Weights of a small mixture-of-experts language model, trained from scratch on English Wikipedia.
Size: 14 layers, width 128, vocabulary 4096.
Experts: 96 GELU neurons an expert, 4 picks a token.
Below are experts of layer 5 (counted from 0) of a mixture-of-experts language model. Rows are named router (the router's row for the expert), down (a neuron's output weights, with its number) and show model dimensions 0-127. Each number is 50 + 15 x the weight over its row's rms, rounded and kept within 0 to 99.
Before each expert's rows: "comes before" lists some tokens at least twice as common just after its tokens as in all text. This comes from a sample of Wikipedia text that the model never trained on. Tokens count by the router's weight.

# expert 53
comes before: " |", ",", " (", "\n", "ya", " K"
router:33 80 66 24 31 30 53 68 63 33 28 45 44 47 49 75 36 59 65 43 63 50 29 45 80 49 52 47 46 43 47 64 66 55 42 73 47 60 48 50 26 77 73 64 42 54 61 80 62 52 54 40 33 62 44 37 69 60 55 48 36 28 49 52 57 66 65 60 35 49 36 61 31 61 70 70 69 18 46 28 36 36 50 66 28 44 58 35 57 51 45 28 67 68 55 50 50 22 60 23 55 60 60 10 44 67 40 69 64 36 58 70 67 72 41 39 42 49 38 58 64 50 40 29 47 64 20 41
down0:58 69 51 33 72 36 28 48 55 15 36 57 58 68 33 67 60 29 47 48 48 29 65 62 82 24 45 44 50 61 61 58 75 52 71 75 48 33 72 45 64 50 61 48 36 56 43 49 55 47 25 47 64 67 48 61 43 50 60 18 39 31 79 74 33 50 49 69 35 38 62 71 36 10 48 41 65 48 51 58 42 44 41 42 76 58 53 24 60 54 63 59 54 45 36 27 79 40 50 58 45 51 47 49 37 50 37 36 53 89 31 42 31 55 34 51 78 64 66 36 61 58 45 60 27 48 40 33
down1:76 53 11 68 83 74 37 36 37 52 38 79 33 40 46 50 61 62 43 49 48 44 44 65 41 61 38 55 60 54 52 47 46 51 73 34 56 62 58 54 50 55 35 62 53 54 65 31 39 57 38 55 62 55 57 63 55 62 33 54 48 46 30 43 38 61 40 59 60 21 42 52 88 74 05 22 47 36 56 47 74 35 27 41 39 57 54 47 31 59 70 51 43 29 38 50 62 51 53 90 47 46 64 58 69 45 57 69 53 52 39 26 42 31 48 61 59 63 40 41 12 55 56 43 35 29 59 90
down2:48 63 39 42 43 47 48 46 62 57 56 63 60 60 38 49 65 51 56 32 29 87 43 40 53 62 70 67 46 32 59 39 39 45 65 64 47 61 31 61 39 71 18 30 52 33 52 45 77 75 33 51 53 60 47 39 63 39 54 76 45 47 58 61 71 58 63 41 83 66 47 32 44 43 36 53 73 67 11 50 58 54 48 69 35 53 38 52 45 67 31 41 52 79 61 55 40 61 37 70 21 02 24 53 21 61 59 30 53 38 56 66 48 66 60 51 60 59 40 48 17 55 42 57 60 31 37 29
down3:32 40 40 51 44 69 13 41 30 61 38 35 41 48 36 60 65 46 50 81 32 46 60 23 43 21 50 44 37 30 63 67 54 35 40 44 26 50 63 47 26 62 55 66 40 58 44 42 39 62 15 41 43 35 60 19 61 53 72 55 48 25 49 70 43 41 51 83 53 42 61 28 62 45 61 38 47 52 50 75 57 41 66 35 62 63 58 52 41 54 55 51 62 58 72 52 81 65 72 56 58 70 57 40 64 50 36 39 38 77 42 66 43 79 49 50 70 14 60 64 42 66 32 40 29 56 56 82
down4:43 46 47 51 58 68 56 30 44 73 46 43 70 39 64 43 95 43 44 70 47 57 41 62 36 50 68 46 56 37 56 09 43 81 58 38 83 67 31 48 38 65 28 54 66 45 41 55 38 57 39 56 26 40 52 65 29 48 36 27 33 40 70 63 46 61 41 47 70 35 58 33 64 49 05 66 47 32 31 30 81 48 39 56 43 39 70 41 36 49 64 54 56 52 27 34 60 71 41 59 75 66 43 74 39 48 48 60 32 54 48 44 38 36 83 41 68 59 42 33 60 46 47 70 60 43 48 57
down5:57 55 35 60 58 56 53 84 45 52 66 55 40 56 47 61 03 58 40 34 57 89 17 77 48 52 32 53 44 55 46 51 52 61 62 35 41 33 36 56 49 52 59 42 73 65 69 53 56 14 67 59 36 61 18 45 45 56 45 91 55 51 46 41 57 39 43 41 47 72 36 53 34 46 59 41 64 11 57 50 28 44 62 69 46 54 42 83 26 42 53 09 37 37 64 42 35 46 67 70 44 26 68 33 48 62 61 68 65 48 55 37 71 58 57 53 39 53 41 42 53 60 60 48 39 52 41 55
down6:49 51 22 88 41 46 18 52 46 88 09 66 55 48 47 52 66 52 68 32 50 52 56 39 67 68 26 58 37 26 58 68 45 54 80 40 42 37 40 40 31 24 68 71 21 58 53 71 61 37 63 60 58 51 59 59 25 53 57 55 53 70 50 25 48 49 43 18 48 45 27 43 51 39 65 52 20 35 65 56 39 35 61 67 46 61 63 78 58 45 61 36 55 36 61 43 47 64 48 70 46 65 48 77 70 69 26 59 47 33 49 28 40 43 54 49 33 53 60 40 34 44 49 68 57 52 57 62
down7:62 34 47 52 38 73 59 46 72 76 62 60 54 44 52 25 55 48 34 40 54 64 55 50 44 56 47 54 65 35 56 83 21 27 59 57 56 38 50 28 36 25 55 27 37 34 46 38 66 74 30 59 55 58 40 50 53 26 68 78 53 50 42 27 21 61 68 38 59 31 22 75 54 41 35 42 60 62 62 58 48 51 74 64 60 34 43 37 45 72 64 35 62 23 30 86 53 55 46 61 27 48 28 69 48 30 41 51 55 84 41 46 50 51 38 72 52 45 26 41 48 53 78 46 73 41 60 63
down8:36 63 59 38 11 71 48 56 32 47 51 46 66 41 35 41 55 58 36 36 72 53 27 54 38 55 50 29 50 47 62 51 58 42 60 53 39 52 52 59 25 53 93 46 44 31 37 47 45 59 40 39 55 49 38 37 53 34 64 41 34 49 43 92 69 41 41 44 75 65 22 40 52 71 69 17 52 84 28 41 81 44 77 42 22 61 53 61 71 63 42 52 51 53 58 51 30 75 31 44 20 48 60 55 50 64 51 37 44 67 43 40 50 46 39 54 67 78 86 35 41 43 49 72 51 54 49 51
down9:58 34 43 34 28 33 62 58 32 62 64 49 58 43 39 55 38 81 74 63 64 48 50 25 56 72 20 68 68 57 55 39 46 53 61 19 55 62 35 64 54 72 46 71 54 63 53 63 59 55 42 39 94 42 26 31 51 43 35 67 50 66 52 50 55 41 31 50 50 76 44 66 69 72 50 55 40 53 47 24 24 45 37 70 40 32 58 58 41 28 39 38 51 55 34 61 32 21 28 44 68 25 72 27 31 49 54 56 59 52 49 73 67 54 39 59 16 51 62 59 66 35 54 63 48 25 61 32
down10:64 65 44 57 43 20 47 35 36 45 57 65 45 32 57 13 61 44 81 42 69 48 29 56 95 45 37 41 78 48 50 41 57 39 79 55 30 39 39 24 53 44 51 22 41 44 46 60 53 60 72 42 65 63 47 56 64 46 62 27 31 39 66 41 63 56 43 32 66 51 23 58 36 35 34 54 38 66 41 36 58 60 63 61 35 67 22 48 72 38 49 82 29 50 79 42 70 52 31 49 31 74 62 59 55 59 33 23 45 58 41 40 60 71 47 41 40 57 43 43 53 48 72 71 51 57 40 32
down11:79 57 45 65 83 64 54 32 67 50 44 37 42 38 64 34 42 74 29 58 53 41 56 60 44 37 47 41 36 43 42 35 42 50 54 28 38 54 57 39 60 50 62 79 60 54 35 40 26 58 74 74 43 55 47 55 15 45 53 30 55 44 64 31 50 54 49 53 56 28 31 67 52 54 28 62 56 46 50 36 40 35 56 28 60 64 31 35 27 57 77 52 53 37 39 45 74 48 75 45 34 51 60 64 53 48 28 64 18 95 55 76 65 21 59 69 51 64 41 27 69 30 72 62 51 38 71 55
down12:43 74 43 71 45 60 62 46 55 54 55 30 64 66 54 24 58 29 46 47 74 72 35 51 42 22 74 36 55 48 56 73 27 20 63 69 67 53 76 59 53 60 28 37 73 56 26 43 57 62 43 55 39 41 59 35 32 51 42 54 46 35 37 41 31 57 53 75 28 52 74 61 42 20 45 65 59 84 42 29 46 51 35 43 43 28 56 64 62 80 43 59 61 55 50 33 44 55 82 41 51 59 21 35 45 25 38 29 51 69 51 57 58 40 62 79 33 31 52 47 83 47 41 53 51 43 68 44
down13:16 56 24 44 83 60 45 52 61 57 36 70 53 34 43 72 56 44 73 42 61 37 69 47 39 31 57 23 51 53 22 75 63 25 59 27 51 39 57 39 48 64 53 58 44 57 26 59 56 78 31 49 27 55 37 76 44 77 52 58 41 61 37 67 32 38 37 90 28 39 51 62 62 51 62 59 34 57 34 74 53 42 37 34 66 68 72 57 36 65 50 44 49 48 27 49 55 53 39 43 72 26 46 46 40 59 47 68 39 41 65 23 32 40 86 73 58 45 39 44 57 53 42 65 49 40 69 63
down14:38 35 37 54 34 56 34 49 44 48 35 39 66 52 79 41 32 50 65 48 40 62 62 55 57 47 54 45 53 32 58 49 46 88 55 53 34 87 63 37 27 34 56 45 55 39 51 75 68 27 40 75 67 60 47 66 25 57 76 74 16 53 52 55 52 38 63 36 38 46 21 72 56 27 30 50 87 41 52 68 56 60 44 39 63 15 24 49 36 56 59 42 38 31 72 45 67 35 53 36 36 52 47 57 57 74 39 61 30 62 54 35 54 48 59 57 48 23 54 72 60 27 73 46 53 35 61 39
down15:35 70 56 61 50 22 49 46 38 69 51 67 57 70 34 61 39 25 57 79 41 31 74 71 67 48 50 53 29 47 61 69 55 55 62 49 72 46 51 64 63 25 40 50 42 57 32 66 47 45 12 60 72 53 41 25 46 75 44 41 29 36 37 52 52 51 46 83 45 74 68 53 66 46 48 44 32 45 22 80 56 39 49 51 20 56 60 35 41 32 52 56 30 58 48 37 74 26 43 62 65 25 55 17 49 50 88 54 64 40 50 39 21 63 46 63 52 37 58 54 30 62 62 59 49 47 52 47
down16:53 46 58 42 88 44 23 20 37 40 65 44 62 54 53 75 35 60 45 40 64 39 62 33 51 47 00 42 39 62 41 66 36 59 60 38 36 69 38 42 19 52 40 66 55 65 64 40 36 31 69 61 45 60 39 48 42 79 26 52 68 51 67 39 65 71 28 39 55 59 27 55 53 58 33 48 31 38 78 49 45 36 51 50 57 50 59 76 36 42 67 29 47 44 59 22 45 47 84 51 69 48 39 61 70 78 42 70 40 59 37 60 64 43 39 55 57 70 45 41 58 69 60 38 28 45 63 46
down17:48 65 61 31 50 57 59 59 33 41 25 25 49 64 60 35 49 65 17 53 53 37 41 45 53 67 49 60 55 36 61 37 83 47 37 66 42 52 42 44 30 53 43 59 46 58 40 35 62 60 42 25 63 45 53 76 31 47 42 38 50 51 39 51 34 46 72 29 34 30 66 59 32 43 72 86 55 57 10 35 80 57 40 62 34 31 35 55 61 57 70 58 40 50 50 66 78 65 78 37 57 72 32 42 71 38 49 28 27 21 60 40 73 63 55 64 47 57 39 70 87 36 35 52 54 54 60 48
down18:49 43 54 49 48 51 63 47 69 59 36 41 53 67 43 39 52 21 55 49 36 44 51 33 60 27 54 43 53 33 57 62 49 70 37 47 53 73 25 49 32 41 26 65 63 57 66 76 22 48 46 57 64 56 34 40 80 35 32 56 56 53 58 62 31 55 36 32 46 46 61 83 46 65 43 78 63 46 49 36 42 66 60 60 58 39 48 32 36 70 33 53 42 46 43 46 47 57 31 51 37 33 47 58 36 34 40 80 69 73 26 97 48 79 35 57 67 32 34 87 57 46 55 32 38 20 81 44
down19:82 52 33 55 61 60 37 50 48 60 68 63 62 68 35 50 50 29 30 35 51 68 37 74 24 48 54 47 32 57 38 30 45 67 46 45 23 57 60 47 38 59 54 49 63 27 72 60 42 14 49 71 61 53 37 50 65 56 48 63 54 47 62 44 57 42 32 44 43 69 40 35 65 88 44 34 18 29 64 41 47 18 66 50 42 42 62 78 63 46 72 28 48 53 56 09 37 55 51 76 59 58 58 67 47 52 52 46 49 44 74 52 71 47 58 19 66 54 49 38 47 71 08 55 51 53 51 60
down20:66 49 70 64 26 53 51 63 48 58 60 30 61 38 62 54 55 71 38 49 49 64 53 33 32 65 37 68 48 56 69 42 36 61 69 72 29 87 40 33 41 49 64 32 78 17 73 55 76 49 33 36 41 30 42 46 39 27 81 50 37 38 37 27 61 61 46 18 60 48 32 53 40 51 65 55 76 52 50 53 30 39 62 61 77 57 39 42 60 28 27 20 40 37 53 28 66 63 47 55 34 52 85 51 60 53 55 45 69 43 51 79 52 47 20 38 37 47 69 55 43 60 49 40 39 44 61 59
down21:79 68 39 48 72 69 67 55 36 52 39 48 74 39 48 51 14 58 37 39 52 53 53 45 42 54 30 50 37 66 37 41 32 70 52 46 54 67 11 38 27 49 66 43 50 53 75 59 45 49 82 40 33 50 42 56 59 33 24 62 60 50 28 51 61 52 35 47 68 68 26 62 29 84 43 46 20 46 34 37 36 42 59 69 74 65 68 31 15 42 44 28 67 38 37 56 53 50 61 48 51 68 58 47 52 82 54 76 20 66 66 64 45 40 52 44 52 49 51 52 54 72 48 53 32 70 50 32
down22:67 92 48 73 39 47 26 36 50 53 39 38 35 82 59 39 39 69 49 51 83 39 22 67 54 54 67 49 54 65 12 48 46 27 50 35 34 43 66 40 68 62 34 26 36 51 71 51 48 48 54 63 62 62 40 52 44 65 37 23 47 54 61 41 37 31 43 36 72 47 52 57 45 47 60 59 60 31 53 35 59 49 57 65 40 42 68 93 59 68 53 38 65 60 46 55 39 52 34 59 36 47 84 45 83 36 48 48 49 34 72 37 68 23 57 57 39 47 21 38 45 39 38 53 43 70 34 63
down23:24 27 51 34 39 56 75 35 23 26 29 43 51 39 57 84 50 18 29 58 30 57 54 55 30 50 77 21 67 79 86 57 44 46 59 63 46 65 58 47 63 50 37 69 44 49 78 56 72 43 45 58 68 51 12 61 60 49 49 41 51 50 57 30 59 46 42 33 63 52 46 52 66 61 66 56 64 45 63 59 55 35 32 24 41 64 55 68 48 67 43 74 38 78 52 51 40 27 49 26 37 58 39 51 53 53 68 46 59 32 49 53 53 40 37 58 64 56 46 56 46 27 34 32 34 49 71 83
down24:51 49 31 38 23 47 35 46 39 53 64 62 47 20 49 40 58 46 52 47 78 48 36 52 80 38 43 55 70 64 55 74 56 37 36 63 47 50 42 48 56 49 53 28 41 21 39 17 72 82 38 60 45 43 51 38 40 41 83 28 41 35 78 54 36 39 69 49 62 25 42 57 46 75 47 41 62 81 32 29 66 42 56 56 48 38 56 59 73 47 48 67 42 54 54 54 68 54 27 42 33 84 41 56 85 14 44 50 48 76 52 58 48 63 18 41 67 55 51 28 51 62 57 43 47 52 68 39
down25:57 56 39 48 60 50 47 57 68 65 40 36 42 60 54 45 58 49 14 68 38 23 76 19 52 37 67 52 52 42 42 64 63 28 58 59 34 41 58 46 48 71 53 58 52 53 62 57 67 25 44 68 23 38 60 50 34 57 48 41 44 48 37 38 43 61 37 46 51 29 44 36 53 39 43 44 72 25 70 77 39 41 75 71 57 22 64 46 63 52 70 48 40 27 43 46 52 47 47 54 46 64 69 72 40 71 35 80 40 42 33 56 26 80 35 34 57 12 22 70 82 74 41 59 67 59 66 64
down26:33 54 42 50 42 64 61 68 44 38 53 51 46 52 49 30 17 49 53 19 88 82 23 44 80 57 17 36 47 45 76 60 34 55 44 47 32 43 31 49 37 43 59 62 41 35 69 58 47 38 74 32 52 54 44 46 80 39 44 55 48 58 47 54 69 49 70 49 48 65 28 49 67 76 55 37 50 36 32 47 49 45 80 82 45 73 49 48 61 22 53 24 59 62 50 72 23 45 40 59 49 40 41 24 51 42 77 63 57 39 67 35 68 55 40 28 50 37 63 45 44 23 37 54 57 64 51 69
down27:37 45 42 52 49 52 39 70 43 64 35 78 68 23 45 49 48 50 70 53 54 59 53 27 36 55 34 37 51 53 52 48 65 45 70 30 14 49 60 50 54 38 34 36 22 57 40 42 29 58 67 37 73 39 40 65 45 71 60 61 43 88 56 40 76 43 40 37 72 64 40 32 67 35 56 47 37 71 63 52 57 44 48 71 41 41 57 54 75 29 42 26 60 51 45 23 42 78 42 65 39 54 52 57 82 43 71 60 51 60 71 26 75 22 72 23 50 45 74 27 30 33 50 42 55 33 42 54
down28:63 37 49 61 59 50 46 46 32 40 32 51 38 43 52 67 42 39 54 53 51 81 40 49 34 47 75 60 58 49 72 49 52 51 34 51 15 29 47 59 25 40 51 26 43 49 60 28 53 35 83 83 28 43 38 58 36 41 75 62 53 25 83 25 45 41 48 49 88 24 56 54 35 40 74 59 39 43 77 36 29 45 50 37 54 63 74 56 35 39 40 67 52 69 59 53 76 49 50 52 24 34 48 47 74 40 60 49 41 84 58 45 37 53 52 42 78 60 58 36 48 51 75 34 36 47 70 62
down29:33 66 43 55 64 44 31 44 30 33 52 46 43 48 36 63 60 29 38 55 36 40 65 74 69 61 30 56 49 63 57 43 64 52 33 45 27 50 53 62 43 55 43 19 47 69 65 42 30 39 58 54 47 65 43 31 44 57 63 50 46 86 75 46 44 20 56 82 65 56 78 58 29 75 41 55 77 39 78 65 41 52 21 55 52 22 41 33 36 34 30 55 57 50 55 50 43 20 42 22 54 64 50 44 70 31 47 81 47 71 42 45 26 46 30 53 61 57 43 43 63 83 45 63 64 60 37 69
down30:87 17 66 73 47 57 26 71 64 56 52 43 61 40 33 31 46 31 41 45 69 74 57 47 65 72 56 53 76 53 65 30 25 26 54 43 58 43 75 71 52 38 69 50 79 50 46 46 57 38 44 81 24 53 60 23 40 22 45 48 31 45 53 45 47 70 29 46 45 47 70 56 75 69 61 49 45 67 41 40 34 59 43 42 51 34 69 56 18 73 57 28 40 45 21 64 34 55 63 73 34 66 44 53 68 39 44 29 49 57 40 48 33 30 63 49 50 59 46 42 54 51 40 52 52 28 46 69
down31:55 60 35 37 51 42 38 04 61 54 42 50 89 50 42 44 74 77 97 41 51 33 54 41 34 33 61 52 56 53 42 46 50 52 77 25 40 41 43 53 56 64 56 46 48 51 44 46 47 50 37 13 48 35 70 79 56 31 55 32 42 71 40 53 19 45 62 27 48 40 46 63 54 68 46 40 63 71 15 45 81 53 63 59 61 63 77 50 65 53 53 34 68 45 23 42 42 64 37 65 48 60 46 54 61 38 30 45 43 59 38 53 57 44 56 31 69 62 41 57 75 41 51 56 30 25 59 62
down32:61 42 44 31 45 67 59 39 38 55 45 69 68 20 55 52 43 41 59 46 03 57 44 34 28 39 63 50 39 56 43 45 62 53 53 34 51 44 33 35 44 57 46 81 26 48 56 68 29 73 66 44 61 43 74 31 47 73 64 55 33 53 37 27 49 64 59 20 70 64 67 58 24 71 77 61 53 54 68 43 35 66 64 40 44 51 61 25 71 75 29 55 52 56 29 56 55 29 41 47 34 60 73 36 53 33 21 57 68 27 43 56 26 60 50 52 51 52 41 55 65 85 70 46 52 48 47 70
down33:32 51 67 26 53 79 63 49 71 63 60 33 33 65 67 59 47 36 49 14 68 47 44 34 49 51 76 30 62 53 43 69 79 72 49 26 66 42 40 62 49 57 56 64 56 46 60 75 47 43 25 52 69 63 57 51 41 49 16 65 52 40 26 66 51 37 46 41 50 43 60 66 48 36 39 67 76 56 41 61 62 32 28 48 30 60 52 60 36 39 51 78 56 20 27 60 38 34 34 60 65 51 52 51 35 54 67 57 55 46 73 23 45 70 40 70 53 64 40 36 34 16 40 52 67 15 54 60
down34:47 39 56 23 55 54 41 26 80 43 41 54 49 54 31 13 55 25 49 28 34 41 74 60 58 70 12 35 53 52 55 76 49 59 25 63 62 53 62 60 50 34 39 54 38 57 57 74 61 60 31 30 45 64 85 39 51 69 52 71 72 56 44 56 46 43 35 47 52 45 67 49 26 36 39 49 40 51 55 73 53 80 41 75 48 60 61 37 24 52 54 52 58 30 31 56 22 33 46 53 47 73 54 68 41 69 72 65 48 53 33 38 33 70 55 36 44 66 24 37 60 55 36 33 72 48 76 55
down35:28 61 80 13 45 50 42 52 56 34 35 28 75 40 70 37 37 49 47 59 42 53 67 47 59 46 60 48 31 49 54 17 61 67 54 40 44 61 51 69 56 35 62 68 55 62 30 57 49 47 66 47 55 54 47 38 48 57 56 50 55 27 47 13 70 60 67 22 68 85 52 57 28 39 54 65 48 73 44 17 57 40 36 54 54 35 24 54 51 25 38 45 34 66 52 63 21 46 51 50 41 52 60 56 39 73 71 67 60 24 85 44 56 54 57 27 43 33 78 72 51 32 55 52 62 43 73 53
down36:30 67 52 54 50 43 28 82 49 71 54 61 56 66 27 56 52 29 20 54 50 79 32 61 54 78 26 57 37 48 72 44 44 61 66 43 46 31 46 51 54 38 46 38 63 55 69 73 49 21 80 52 55 73 44 41 54 32 32 45 63 55 68 59 71 48 41 51 26 76 29 48 59 49 53 39 65 26 45 67 35 50 78 51 71 52 36 63 47 55 49 23 36 58 47 46 33 15 74 42 61 39 43 55 54 48 43 56 65 60 69 58 39 42 39 18 68 51 30 46 29 65 15 53 56 67 56 36
down37:40 45 57 44 25 52 30 61 35 55 82 55 51 35 13 46 85 48 19 34 52 57 42 72 50 70 41 54 71 61 68 56 50 76 45 76 52 49 49 61 57 44 72 78 66 56 51 70 61 27 40 51 54 59 55 27 42 42 62 45 71 60 54 86 67 50 38 32 63 44 26 43 55 30 55 29 58 49 42 64 30 51 44 37 29 48 40 53 46 40 48 51 33 38 38 76 39 44 58 57 39 48 80 61 49 45 84 35 68 36 44 46 61 47 14 32 43 76 51 36 15 50 56 57 55 63 44 50
down38:34 43 57 68 29 50 31 61 37 46 31 33 31 61 35 63 61 56 55 39 63 56 27 62 40 28 46 42 33 34 39 29 47 48 35 37 24 77 26 34 27 53 81 47 43 64 87 59 63 52 43 69 59 56 65 50 46 73 51 68 43 57 55 38 69 60 31 52 54 46 31 53 29 36 56 48 29 36 38 29 37 26 70 57 58 64 42 69 57 27 28 54 47 77 75 67 47 63 42 30 41 50 49 56 53 99 41 41 42 42 59 59 49 53 44 68 75 56 68 73 53 58 59 52 51 71 57 48
down39:31 32 52 69 67 28 46 65 58 35 41 77 70 33 49 56 51 24 43 29 61 46 64 68 56 51 40 32 54 38 48 94 56 44 26 65 61 53 91 44 69 58 51 40 64 19 37 46 41 46 36 79 36 56 66 63 57 75 58 54 52 44 75 47 62 47 81 61 58 26 44 43 34 59 40 31 46 81 50 57 45 43 55 25 51 69 36 30 44 47 54 60 38 25 45 35 61 55 43 41 21 58 63 55 59 24 42 66 74 46 51 60 58 34 38 46 37 41 45 44 49 40 66 36 47 75 63 25
down40:57 60 48 32 45 62 65 50 62 41 54 18 51 49 65 36 38 55 37 32 37 73 37 25 42 54 58 62 31 62 68 51 44 54 19 53 53 57 14 33 23 60 59 38 43 38 54 52 55 65 84 49 60 48 32 61 27 52 36 48 61 39 42 67 53 48 56 42 59 46 64 44 28 76 38 61 45 55 42 36 58 49 62 52 73 13 43 62 37 59 74 40 71 70 43 59 41 46 73 03 40 52 31 35 58 73 25 38 62 54 67 66 50 62 68 78 56 70 29 55 64 53 43 32 54 70 45 31
down41:76 44 38 60 70 60 10 49 30 50 58 60 27 44 66 83 47 68 45 41 62 42 64 42 45 69 38 54 47 52 45 51 19 49 47 28 51 51 37 33 37 53 73 59 72 50 45 44 69 36 51 47 62 51 78 28 55 16 55 36 62 35 53 34 63 52 31 72 34 42 34 48 69 48 56 15 71 35 59 59 40 53 61 26 58 45 60 47 22 71 65 23 48 43 62 54 41 41 82 68 66 31 48 46 62 52 42 33 78 66 63 37 66 29 76 62 48 62 53 48 42 63 46 54 43 22 64 45
down42:78 46 38 31 59 73 56 43 52 50 74 24 61 73 49 30 64 31 37 71 55 48 60 86 67 75 24 59 35 56 74 44 35 40 60 43 86 55 50 73 77 50 54 47 32 30 55 50 44 46 16 41 22 72 48 52 60 63 42 54 49 45 52 48 73 58 55 67 52 34 63 50 59 58 24 70 60 24 21 34 37 64 28 37 52 73 45 41 31 55 55 54 40 38 64 39 42 42 34 44 63 83 51 69 44 57 54 48 50 36 48 48 33 60 54 25 38 67 38 62 46 31 35 37 49 68 49 63
down43:31 90 27 28 53 35 13 63 35 57 35 44 50 64 17 53 68 27 47 83 57 27 49 55 45 49 45 42 62 40 51 65 61 45 46 46 40 33 60 53 65 33 36 55 71 45 51 43 37 61 23 51 90 70 42 38 66 72 17 51 50 46 57 45 62 50 35 51 56 58 36 49 85 60 23 37 53 54 62 49 52 32 47 66 52 44 39 59 85 23 60 66 60 54 43 66 47 40 53 79 64 28 57 38 39 44 61 58 54 65 59 31 36 60 28 47 40 63 47 37 42 68 49 76 47 65 51 47
down44:78 74 35 53 50 43 36 47 33 59 61 34 41 61 51 39 50 60 31 81 53 63 43 61 33 46 37 50 68 62 15 36 32 37 50 54 34 36 41 31 43 54 83 76 60 48 46 32 55 50 47 49 54 52 29 33 53 51 31 36 47 27 47 60 70 56 19 59 25 62 23 28 63 34 44 17 29 52 36 39 41 51 49 58 47 70 64 41 61 76 40 47 39 50 61 46 49 56 71 71 61 58 74 60 51 41 41 46 63 70 78 55 84 30 64 47 51 48 50 58 56 50 74 72 37 30 86 44
down45:52 66 61 55 50 45 48 30 76 34 74 21 53 64 39 55 49 77 37 90 57 40 59 52 17 63 56 28 68 64 45 25 37 53 80 80 68 61 43 48 66 62 46 51 35 21 38 51 28 45 32 54 39 50 62 50 27 37 51 71 25 29 35 55 39 39 46 71 40 67 54 21 46 65 24 63 63 76 43 56 78 63 67 46 61 42 60 51 32 72 59 57 55 51 36 59 56 62 71 57 57 53 32 41 27 16 49 41 46 38 42 68 46 53 46 44 42 32 20 45 43 61 45 44 53 53 64 42
down46:52 45 49 56 27 33 45 63 31 39 59 39 60 54 55 68 03 44 43 41 54 93 19 60 61 52 50 68 34 41 88 58 57 64 42 57 41 62 60 53 71 44 53 50 61 54 71 52 62 50 83 22 44 51 39 40 68 39 62 73 45 54 51 61 63 19 60 32 39 72 47 23 40 36 69 47 71 56 50 48 30 69 52 50 46 63 31 46 46 50 45 26 29 18 51 39 19 48 66 46 27 50 45 42 42 51 63 45 61 45 68 43 88 48 67 45 37 39 54 71 51 22 48 53 50 43 54 53
down47:57 53 69 30 32 43 80 45 86 40 72 25 29 49 71 53 33 53 54 43 39 61 26 70 37 57 51 57 61 66 64 45 72 72 55 84 35 44 33 52 34 47 30 57 73 46 66 48 62 33 46 55 27 51 38 42 55 27 52 65 48 32 61 68 44 58 72 56 52 35 49 68 49 48 49 37 41 48 43 24 27 66 54 75 48 48 52 44 28 49 30 33 28 71 39 52 19 49 66 27 34 53 49 72 24 69 34 49 78 68 37 54 65 66 30 55 19 52 67 59 61 54 63 44 48 52 41 65
down48:55 52 35 56 46 65 43 77 53 69 77 56 53 55 45 36 26 73 54 58 79 66 46 30 44 41 33 62 35 50 57 16 50 58 61 15 33 45 50 53 53 64 62 57 61 86 35 37 56 35 60 35 50 60 24 52 59 61 13 59 29 57 51 42 78 40 32 35 60 82 44 38 63 51 62 37 51 38 30 40 36 51 21 55 44 66 27 80 43 43 62 13 43 48 43 60 37 56 37 69 49 38 70 43 49 54 73 45 66 24 61 40 65 44 57 31 37 68 67 47 33 44 57 71 55 51 44 62
down49:51 27 46 54 32 67 58 50 41 43 70 46 81 37 35 67 34 72 34 83 55 65 54 36 35 67 38 71 50 49 78 21 54 39 42 30 51 58 58 46 41 48 64 40 59 54 54 38 60 42 48 40 55 45 50 24 48 52 00 51 73 44 34 58 39 64 45 49 72 56 66 18 73 58 70 52 53 43 45 44 60 63 28 49 27 58 72 56 24 59 42 39 46 62 50 51 37 34 65 38 43 59 51 24 65 39 56 37 51 04 63 56 49 39 68 53 63 79 51 39 46 65 47 70 65 54 42 61
down50:54 38 33 58 58 45 57 51 49 36 53 57 64 34 55 56 59 42 44 33 83 42 54 50 65 50 53 68 79 54 61 55 33 18 40 30 74 69 51 55 78 48 83 75 65 33 40 22 52 47 34 79 56 50 68 43 28 47 71 43 48 46 66 35 43 60 71 38 32 18 81 46 52 76 49 46 44 59 46 46 66 40 63 27 25 27 66 43 54 52 53 52 58 41 36 63 43 54 41 56 19 67 39 40 69 31 26 27 63 54 49 46 25 53 38 53 70 77 60 26 60 58 21 45 45 40 61 52
down51:61 47 70 48 14 69 64 59 43 77 55 31 75 56 37 41 44 58 42 49 51 58 39 33 52 75 40 64 62 38 73 33 56 45 42 31 65 82 54 63 56 42 42 57 80 61 42 64 34 37 46 40 61 48 32 19 59 54 35 58 51 32 47 27 43 16 45 46 69 71 90 28 49 41 39 55 50 14 46 40 53 33 47 51 45 41 44 59 23 58 41 46 44 74 64 63 43 46 51 69 49 37 51 55 32 69 53 56 30 06 79 44 27 47 52 54 43 51 65 55 64 70 51 65 59 70 46 63
down52:39 56 50 73 31 81 48 21 43 86 70 32 71 39 54 71 44 63 40 63 40 56 58 38 22 87 67 48 54 60 45 52 38 50 38 38 40 47 71 28 21 64 52 40 38 46 93 32 61 31 42 63 55 58 22 40 52 28 35 62 47 56 67 49 20 28 30 54 40 52 30 51 72 79 40 47 53 32 47 69 59 58 58 00 58 46 45 56 42 46 55 45 59 52 51 52 37 58 50 39 48 52 67 56 41 60 52 51 38 41 40 47 63 35 68 54 65 70 57 54 43 51 43 71 64 59 49 57
down53:69 35 36 49 41 71 74 52 29 62 66 57 39 80 47 50 68 45 27 48 46 52 59 65 57 90 41 51 29 21 78 66 43 63 56 53 81 43 41 53 61 59 60 68 28 40 40 50 44 60 13 56 32 74 60 37 60 72 49 68 54 46 47 28 55 65 49 37 51 24 47 38 57 59 32 44 83 33 49 44 36 43 48 50 44 47 24 27 47 51 74 57 59 30 52 44 46 52 53 38 61 68 63 59 33 80 43 46 59 70 50 17 26 51 61 58 32 72 27 59 56 29 54 30 52 60 55 38
down54:58 57 38 61 42 61 55 76 42 48 58 54 34 69 46 22 12 28 66 56 45 43 20 51 39 50 80 72 55 30 55 43 73 59 51 40 24 47 44 69 55 38 55 09 42 55 74 52 63 43 70 46 74 29 44 51 68 77 39 61 57 50 54 42 58 53 40 52 46 65 57 92 26 43 79 74 63 47 59 33 26 40 37 57 45 59 50 43 59 43 16 46 27 50 65 46 45 43 49 55 31 40 74 51 48 58 76 50 65 49 62 24 45 19 59 38 49 51 53 63 49 51 49 34 35 64 37 65